config = dict(
    n_layer=14,
    d_model=192,
    n_experts=128,
    experts_per_token=4,
    d_expert=48,
    d_shared_expert=128,
    activation='clamped_swiglu',
    moe_layers=[1, 2, 3, 4, 5, 6, 7, 8, 9, 10, 11, 12, 13],
    router_score='softmax',
    normalize_top_k=False,
    routed_scale=10.8,
    balance_loss=0.0114,
    balance_bias=False,
    router_bias=True,
    init_std_router=0.03,
    lr_router=0.000711,
    vocab_size=6153,
    norm='rmsnorm',
    norm_eps=1e-05,
    tie_embeddings=True,
    optimizer='muon_variant',
    lr=0.00856,
    beta1=0.95,
    batch_tokens=[65536, 131072, 262144, 524288],
    seq_len=768,
    train_tokens=529200000,
    steps=2635,
    dataset='wikipedia_en',
)
Below are experts of layer 2 (counted from 0) of a mixture-of-experts language model. Rows are named router (the router's row for the expert) and show model dimensions 64-127. Each number is 128 + 32 x the weight over its row's rms, rounded and kept within 0 to 255.
After each expert's rows: "comes after" lists some tokens at least twice as common just before its tokens as in all text. This comes from a sample of Wikipedia text that the model never trained on. Tokens count by the router's weight.

# expert 101
router [106 134 120 129 120  81 129 134 104 133 106 105  42 111 120 148 154 180  98  97 107 107 161 138 132 112 146 154 102 138  88 160 137 109 126  82 175 188 116 176 122 157 195 181  79 103 118 213 109 123 167 120 104  84 115 119 135 126  93 111 151 149 104 212]
comes after: " a", " and", ", a", " as a", " A", " an"

# expert 30
router [108 162  78 131 151 128 103 133 204 140  97 109 112 122  90 167 121  94 161 161 128 172 136 143 123 137 196 132 166 120 174 142 136 108 114 112 108 135 121 150 103  91 124 166  87 115 141 163 141  98 125 155 131  84 119 118 118  87 157  82 138 132  78  71]
comes after: " and", " a", " the", ", and", " his", "'s"

# expert 61
router [164 163 117 164 105 113 112 179  72 160 196 106 123 139 107 127 212 139 111  72 153  76 129  96  88 179 126 136 127 141 144  66  98 142  74 135  90 136 135 124 123 140 163 161 123 148 103  98 110 125 100 101 153 115 117  92 153  89 127 166 110 172 142 191]
comes after: "1", "2", "3", "8", "5", "7"

# expert 31
router [ 96 122 103  94 135 138  81 160 122 101 101  83 117 179 111  70 122 134 124 157 132  92 156 174  89 138  50 136  57 157  74 178 115 127 140  96 120 152 135 135 133 144 160 152  78  83 187 124  85  93 108 116 115 179 111 170 102 131 104 165 135  92 164 128]
comes after: " was", " is", " are", " were", " to be", " be"

# expert 40
router [125  97 109 151 136  96 176 144 157 153  81  87 143 136 110 119 169  88  79  98 133 177 155 141 128 161 157 152 107  52 113  52 121 104  79 106 121 155 139 107 151 144 110  90 148 151 127 140 157 104 169 142 135 155 133  39 152 134 197 167 121 120 157 105]
comes after: "p", " p", "it", " P", "op", "z"

# expert 45
router [131 110  85 161 177 108 161  83 122 105 164 105 149 124  75 177 144 141 116 133 124 143 117  89  98 126  67  62 203 110 174 103 185 154 131 162 169  66 141  24 122 143 117 114 180 138 112 129 132 138 142 114  82 148 101 180 151 102 133 121  80 125 124 108]
comes after: "in", "r", "is", "on", "c", "ell"

# expert 93
router [119 123  81 132 135 157 200 133 137 142  83 153 114 155 153 171 137 147  65 149 131 125 145 136  69 111  75 132 116 118 147  70 158  62 112  86 202 144 127  51 199 115 206  73 126 122 126 161  93 158 122 113  91 117 113 149 134  78  94  89 153 121 178 140]
comes after: " V", " St", " Br", " C", " Gr", " v"

# expert 77
router [ 62 115  96 164 116 122 133 142 177 122 169 100  80  64 151 105  75 138  86 136 165 125 110 154  73 103 180 129  98 108 106 112 174 196 141  93 109  86 148 106 100 169 123 144 110 148 122 138  65  86 140 177 123 167 163 162 150 106 161 116 217 155 159 119]
comes after: "\n\n", "\n", "===", " | \"", " \"", "| "

# expert 3
router [180 171 119 125 183 100 166 103 112 151 136 107 183  88 124 151 145 100  57 165  97 125  69 115 136 152 198 108 197 145 144 102  87 160 141  81 182 152 120 160 145 133  74 157 130 147 157 107 152  92  85 110 152 106 106  54 126 115 177 127  88 194 140 130]
comes after: "h", "b", "p", " H", "ul", "od"

# expert 75
router [117 100  99 168 117  88  98 176  92 133 133 113 108 113 118 153  63 116 150 193 170 103 157 129  58 142 132  91 119 120 133  89 140 127  86 112  94 173 117 120 161 141 114  81  98 100  47 121  81  57 171 140  99 169 163 115 118 106 135 109 135 144 131 100]
comes after: ".", ",", " by", " at", "2", "),"

# expert 107
router [150  88 133 125 127 131  73  80 136 119 152 114 161 161  60 109  72  56 158 118 112 120 100  93  99  95 154  81 150 123 142 137 138 111 102 127 134  62  99  99 103 117  67 140 136 157 126 112 123 126 118 159 142 159 179 149 107 106 156 127 118 101  96 115]
comes after: "i", "an", "in", "s", " ", "x"

# expert 10
router [166 167 109 129 113 114 148 168 171 104 185 205 125 128 140 176 138  69  79 121 104 165 102 123 184 102 122 138 134 128  87 128 166 107 144 146 145  81  80 168 132 109  75 113 103 106 120 185 150 194 142 151 119  69 129 124  90  92 135  91 145  96 126 178]
comes after: " F", " D", " in", " d", " f", " In"

# expert 111
router [101 133  35 132  69  96 100 139 118  96  38 155 112 109  70 131  65  61 108 123 110 148 134 161 104 170 144 145 150 156 128 117 117  99  75 158  90 135 141 166 115 166  83 114 125  81 155 156 150 142 116 129 107 118 188 141 185 153  88  79 112  56 149 167]
comes after: "\n\n", "\n", " with", ";", "3", " on the"

# expert 46
router [ 58 196 152 120 153 155 147 174 138 129  91 109 135 129 128 184 122 151  96 149 109 180 124 109 164 164 170 132 125 132  98 114 169 123 175 172 147 171 129 135 115 149 119 115  60 118 203  88 127 126 117 127 102  94 165 117 173 121  87 121 158 129 133 142]
comes after: "'s", " his", " in the", " the", " a", " of the"

# expert 114
router [157  94  96 155 154  74 162 154 120 178 109 147  47 104 113 135 159  87 159  84 119 137 126 148 113 109 167 136 162 163 125  96 147  84 136 122  78 150 157 102 167  60 202  53 115 162 205  98 176 145 187 115 100 147 136 163 109 127 119 116 110 117 102 127]
comes after: " D", " d", " st", " c", "st", " C"

# expert 126
router [ 92 178 160 152 138 115 114 130 147 135 116 150 165  80 143 190 105 136  72 135 102 113 185 144 207 114 177 132 137 179 221 126 148 128 115 125 151 102  86 126  90 173  74  90  82 112 169 132 159 157 163 152 129 122 146 149 108 135 163 118 111 189 158 152]
comes after: " F", " I", " f", "y", "f", " to"

# expert 7
router [166 144 143  86 153 202 131 100 122 137 150 134 179 158 116 104 140 162 139 123 100 166 119 173  21 101 101 109  91  93 102 120  79 125 143 121 146  95 149  47 137 191 130 172 189 151 171 147 117  92  92 113  98 111  93 145 139 136 123 137  67 110 150 108]
comes after: "le", "e", " Le", "re", " Be", "o"